{"num_hidden_layers": 14, "hidden_size": 256, "n_experts": 64, "experts_per_token": 2, "d_expert": 144, "d_shared_expert": 192, "hidden_act": "swiglu", "moe_layers": [2, 3, 4, 5, 6, 7, 8, 9, 10, 11, 12, 13], "router_score": "softmax", "normalize_top_k": true, "routed_scale": 1.0, "balance_loss": 0.000367, "balance_bias": true, "router_z_loss": 0.001, "init_std_router": 0.0308, "lr_router": 0.000983, "num_attention_heads": 2, "num_key_value_heads": 1, "head_dim": 128, "vocab_size": 8192, "norm": "rmsnorm", "norm_place": "pre", "norm_eps": 1e-05, "positions": "rope", "rope_theta": 10000.0, "rope_fraction": 1.0, "qk_norm": false, "attn_scale": 0.0884, "tie_word_embeddings": false, "parallel_block": false, "init": "normal", "init_std_qkv": 0.0377, "init_std_o": 0.0, "init_std_up": 0.0377, "init_std_down": 0.0, "optimizer": "adamw", "learning_rate": 0.0014, "beta1": 0.9, "beta2": 0.95, "weight_decay": 0.18, "lr_head": 0.00805, "max_grad_norm": 1.0, "warmup_steps": 366, "schedule": "wsd", "decay_fraction": 0.608, "decay_shape": "exp", "final_lr_fraction": 0.05, "batch_tokens": [65536, 131072], "max_seq_len": 512, "doc_mask": true, "train_tokens": 447900000, "max_steps": 4635, "dataset": "wikipedia_en"}
Below are experts of layer 2 (counted from 0) of a mixture-of-experts language model. Rows are named router (the router's row for the expert), gate (a neuron's input weights, with its number), up (a neuron's input weights, with its number), down (a neuron's output weights, with its number) and show model dimensions 0-255. Each number is 128 + 24 x the weight over its row's rms, rounded and kept within 0 to 255. Numbers have three digits each.
Before each expert's rows: a language model's description of what the expert responds to; "raises" lists some tokens whose logits its average output raises strongly, later layers aside. This comes from a sample of Wikipedia text that the model never trained on.

# expert 14
Description: Spaces before numbers
raises: "|---|", "|---|---|---|", "|---|---|", ").", "})"
router:104153155112094081136105121115142123118154111158131106159102111114118101115110113154110157083139103154152089104101143115101140154129150117142105112151150115141136113100108153137140160096089148142112134084150101119117110117100084094103160117156125120139135097132115150156159145100106105099101153110101139125130162166097111109120145111103102150087169105122090115152088154145121138148113104122100131140119120112095183110150120163182156161133102109127164146149129118115154111141165144167051148140116159108104152144140086145134148160153142141090119109147140170131153133105099113160144136102108162114141107118158097105116145137103144106148143113099143144086099108143104091149104149176109142173145154172121121124152152146116104124142202091122143115144106112141116159119112112
gate1:102123156108120147084109105148154156140111136101122142154133112124134146121125130153164139148148159153136136126134156116116119128129129124124151116160122131085166119124134161131123138119088127101105124100145114128140105144094105162102161119148141091120100128130124169122182156128175128114165089138125117109131069135220070129108121139101085157206125126112135124148113160106117137103119092123114132131170122104129124149140141150199109115143089118112107114128107117136117116156072132124164117125114183092103084129122116130098157097159089161157107157128126114140125144103156119143089115141118100118132098139134158112123133094131135136168171136111158176137123125181125128133112145150099099114125178157122109154126173124138117125114084156120166111103153139131120144099090103
up1:138117147119116105121177164129121122128137126133126106115115124152149129135140104070109128147099158171077143117133103176147143085127111147139109140092069132100148128148110168125121175115085111144146124163130141145175123116101063123126067136130140157148093084131137126186161117127145134118111191154108158154135147096126087168125145135149193180103081102139078153142119091145113131116125126131085090112079105109147125148095114071120083115128113137118087159128125133148127104117076116163137106095124089138106146127114142095123112133135150141149160146132126092108082159122095141161132146089140132120121095171148131149147127141115146135154122152118130108132127146104131107131119108103139118141123139077107135134137117115121146134143122143145151163149126116122121100125126118
down1:108122158105125140148104133132108160233095138177143154146123155129124128176108114100135128104111103078125154126112170091121126112111120114092102156163100118124174130098104134113135119124102133133139121117116117146136141124099099099090145127099129146159138111137113144126104083128153117141116122150116142135139117179094113122185133122133129136156111139129131115116129178098119130143101112142145119130144151158174119129098131137111115067110105189197168105150165133099164140094139146151098142168131111138148169152094119139113128151143125099092146124112140148139129095116166142100123089117113144146138136108162165134149106120143134115140153098123136092078119132147136124130134154116127099175134147113112100141111120094142132121139191108171155137105135114142127103079158170

# expert 35
Description: Table cell separators
raises: "ral", "Scientific", " Organization"
router:095160177121101109132109107091129105102156115152153113163102108091101095121105124143097153104169125143137089089117137112088123141125143119143120097148181116160139130111119142162135139095086140158072142085143109093099123108102102110119139115137130126157120113124083163147161153108106117111080142102093151121150171150102112095099130119099116144121148102119106125141090134135116149142087115110103144153125136112092145119158095199156156160140116074134149149156124110114148094133155147151103134157119162115111153142144095149145148164143161159118123104135151157171150136109107105153143163098107137121149116114146120110129133120103156107161151104097144143112095119139123096142095154147083139139139166169119093135170137154110119134140153086106148123145091114137081155116113123
gate1:093152160120145142142144113095139111138174099161116124122201116120120140144134146145161184121134124135178126130134122104122116174130159124136161150108085121116126131123108124101117149130142155143095075130105120122100121107144145146138092118076112150122154145161156130099113106052122112140100132125165124139161161135141102132166131123137114073136137142128109137131166152121120148104166154096112117149118117120172127140149145121117159129124131170091135107184128169110142129132139133076111100121112134141157116112080161124173103163130083128097145124153096128139130135106149111138158120093099122116129147102127158153134139127159072104117154151146129125113155134140132050111128152144106126131101087110083134132051126140106148127076125110115128157119104123112152096112157132
up1:162110062120116125122124150165129122135118155121130108105066163099104111104120127101134089149124138202090122137143134147144118124123104142115077161147164140144117140101142132120125142148099112116158177148135173112132116124150151102106168132191106141132116132114114117146112114140130156141119136116111140123114118103116161117125131098108140125124113129127125186106096097139165121161048132161114117144119117126074122131108123173122135096150088109115117165088115144119127107116137133167134134099155096146109149139167151134100140107104196114140123156137147138116120111138109115134135162122155125173125122106099120105125117140116207199119103128159112134152129151110111180161111106101152143131165109117175150144174131125164095122138121109104099119123138138140142154142128127
down1:121144093102138136099110144159162163136144143102144107118101144118087076134152141120121157154119143149086120141141148120139101107137105108118128146153083134140106107129148155116124178112115124138130095102105138160164085091130170128169107114125165166101134143113107114148104123094104140117105165133134132113092145104097138133121140071138118124114107127093124170084156114137117069102083101144100117126150144146108127111129068087120146132152148143125124150130117111101102091137128140153128098114119089141116127109187138123141156127114155094144126146120094107150149136152111128129127064139099105156169138117121111112111123138118113144138117120094117121197113180123134154129126121125119144121168150124146111109165152129109135066155124116076166090111136169134098093170170092

# expert 28
Description: List separators and dashes
raises: "”", " |", " immediately"
router:099144140122084091128109100121129120120140115154152095144094106110121115116116109171112150110145117119137094113091151098118162167122162132160122117163164120152134130080097138155151156114102134155098153094142111118091114110114114104111155114171126114131120093130107155152139174113096083123088152108106143118128162167107114089091133102113110147100168102129104129147092144145115140159082105124118150159118120104104146093152102183155141161127117087123170147163138118115155095127139130130091141168100154126079150128166106158144158145137151151096105096147139190160152139110120121137152135112114150101152108103139107101124154135124137108147128112113139153112076120144124093139115156147086138173169142142101101131143132136124092138165158096101140102154109099153094173128118122
gate2:095128126134051110167093152129171129100117107094124157151137134143106142108134154115170131130131146112150112113114158174121141095125130131096110116136107143137120110144142117128106129085066141151158100112145087131114148160138152127133134142134143117139150126086128155128140088129122110141119100146103121126110159132146046122115168175104090126123111137097088090147106147126150132088068118139124155124115095134112126145159109177185123143137130104121161135174129149129123142133132113114130131186112151121155146131076125159070174149153129118101135131103126133152144113162144141124109110124170124130107104170141139089163135105128160146137139096095143130146124107157108110133089096166122124140081117129115092135116138138121133113119112172125159108090150151182096130161151147
up2:138144122146115169137133116147112165144110100135136150126098129123121128126127135142138131131091120145158121162163107121115118176111183126142124125174151169116118115062121128111118153127104130123128107126122124151150135164124126168154137093129096167166114133076136149155148158158097160124129108132118082149121146109129126097172128056124100194129129123142160125133155139103146144129143142128115143089148103121107157103184114138128135074108133126074102129138124146081140137153149102135129125094117118113112159128099176088156097126121119112104149160148102155149156114129112114140151100087107138136151166123120134133134116139166112147064106125173143130118131152147125139124130146113090121080186122134122117126113119160143116071169119171108103155072113127084141160120144149
down2:101109114104132149125171164138168151110155107128120089110093131110122164101104121164168130113136116147111101096111126133114167132118148100132117090113133137130121086107140162123138124122033152089105116114129098123101169168131152111150121094131130102190173140161101176177170094147147095091140123139121141096101137149122115087085102151099127148131102145157119114103125140133113173157099122129128127115133131126145090090091126149122131136152122131131097153158089185151117110165125128110162114124110135168134143108133132153116135156119149134151149107133147188088161116115092111143089155122145154112112122140092083119124102158130149133111125118150160133139113123113143159124107126160091108117149146110181101134116122112101157114117142116166166124099135092127125105109117154

# expert 36
Description: Technical nouns and initials
raises: " was", ",", " ("
router:122166154105105109149102119118128125084166111135147113145103096107116095111110119156098164096152098142125098124088132108083146136128135108151101084137157095150134103119094158156146158116118129145117135090143106131127095108114112123114142099157116115144115108143098159148144148131114130105109169103112164112156148150114119113108129115118095138107158117093116119147118133140116154151095091121112151142097119100120135118146091161158138142144110106107142168130127092113159117147166139155054139150130176113080162156166114157140135152158175155127118118138170144147147128096079098139154131094114182102143110124151104119108134115109136104160146111079131156120093082139109101155103169147119149138125168176119121138142128143123082113119189115117157122165116104129094151102081108
gate1:153140106142109148156177142107135104111207099149124097153155110119101128149149101140082154119122120167121127116171121122117136132119101165172091118142142099136153143110107107115139153121131102098112112099119133124144100127123120131135104133123108148097145091130117129173153120113114129091132166105118154126108128123123156113119125123139120144134138121131107118101099117153132112099097069118071077129143115120120177167102125122138185124126118120102113128132147135136106147137125108096131122061111174139122133130065131104107146141131152137129086157103147115116121103126111155119108138127085103095111088117120160144149094137097152158121146127169080139165139156171100136163169137163149145102136152132148155120147180080150100125139148172123138106112089099138096146119059112
up1:154140167142151113128127172138074130130155135134112135129139170112090172144138137118137143140177126175142157105119127173129154182113137190120101149127147133118115147112118163123107105138117175119127116153118141103135120127143147123126138110113169114096148125190136118137108156154111113128142136085149114144151168087161109125164094107105135105119133132080137180138125116143170137188132156157130144159146176146139128130113121108093094096156098113148146138090143170148108100137140132168110157110113137135118106162133128124112116131158126112129126132153141153090125152121155081138165089084150164135133122107105122088107143110112151119156107167179138118115136170172104119143087110130095120137108105121162141102137089174112142105133093121135123154117107138097154134127189132
down1:100186135166133139129133125142128144100113143133131123130141147118107128137145141145064141142147137132160170068133091112123144123139099113127157130157116135157165144129127122140108113147094103162137154131158110148151106082093099092135116111105135116142093098134105125112145135111124129106202153106134121101136126158111090140161116097114093097154168110114149123125128104171133152112112138156146145100126114127128154125130156101125123142130162093193172105123119078114129160118127107133120109102172140136129105165118091135167134154113124093056169148129123129151100144141141119141137157154103124093130122140140115110122171098142088107159138115090181153090163083109155125123159143106155070115144140127112129098113142139153120080116131075127159114117088146130122148158119100

# expert 19
Description: Descriptive adjectives
raises: " ", "ly", "s", " in", " (", " or"
router:111136165128100103121114104108118109102153131162165090145112099120116102117108111157112161100146095128145098118119160105106148142122147119150110122158174130152141109101091128163153142105110141135104149092138103105100112098096126115103173092157109100125124124127114174165138147092123098105111144097122133124151126146123109085099132127075113136097154108066118108135089144147126137153112098120109152147117124095098148088154116186155155146143095091118154140144133111103149092117169148146092137151092168084092153165156097146132169153156173146101087117138145148144146147105110109147136148136120158113141102107154090092102138148114137105147150103104136149114107112125112110155108147163105154161163150155113111139163149151119100125156158110100144088157109097125123139099104103
gate3:143112118111129098106156109168146186145118124152134099119137174103136116125156122137105120136092088095145150116105122096155115153118121068128137125141100110126151103153138126158104146147124134152141144148116082120122137141098112108140138111128104146158162170107109170082125147091101115112127113098123098139147128140130169095128110119117108132093176096144114151105135129130144176119116143112123130152137109133124134117102084135099125178110154103160095127103171140101131149154178109126101154099132106139127129091117101163202095106121116147146091145163126108141101120094185149169170169147107142095135095151149107130101113177129089148131132117139134143144102115165099128106143127134157133109143127102098108120181125183142116109151133132102122081138134145137097142147080083
up3:113176123101148115147142163161093118101156104155140146104132133094138110156116132137167118089157127143156086134125090107105104120123119159142144154106140149132120174155145145175142091114081135135087128113162143099105160145167133156099137165170084146129118120113133101149146163155138129121123120101071184085137095115132134122138141150140145108151120205169123103087133078115138138158132088085130096111097134127117144151121142143095146119108128124139133119160120115155129131119114112114128107146134154109120127138129113142147148141106136078116158106133078118082160118142145108124133159104157105179074160142137151136167123129119106103161162162138144152134148143115153142095097136146141124160119075118162156126112099121128117117065123140121113144162149175134141109122107134
down3:127097120156105139157114126091100146106132104128122167131157145096154097132151142152161109151148152119100142139123187147105103085124130097173104132121126098132147133134138060151131090119089150120125106158156204135143120105091118140125176120113109124138114146130106167108098119150102145139164105151110076120133127118097129135112137133118124077135152139176149117134130152136097106123117076086124103166109150146107152116143108134149139184150125122175136159099156101141113161142146102101029105173160150117096146127121116129140139139148154145130109086104163150125112167143119144130135161092125133111106146136155138123115107130131126113128102115122133146151134121103129099169127138115156157133120036143171137106118116143150135127128162151122131141112113143124144138134130131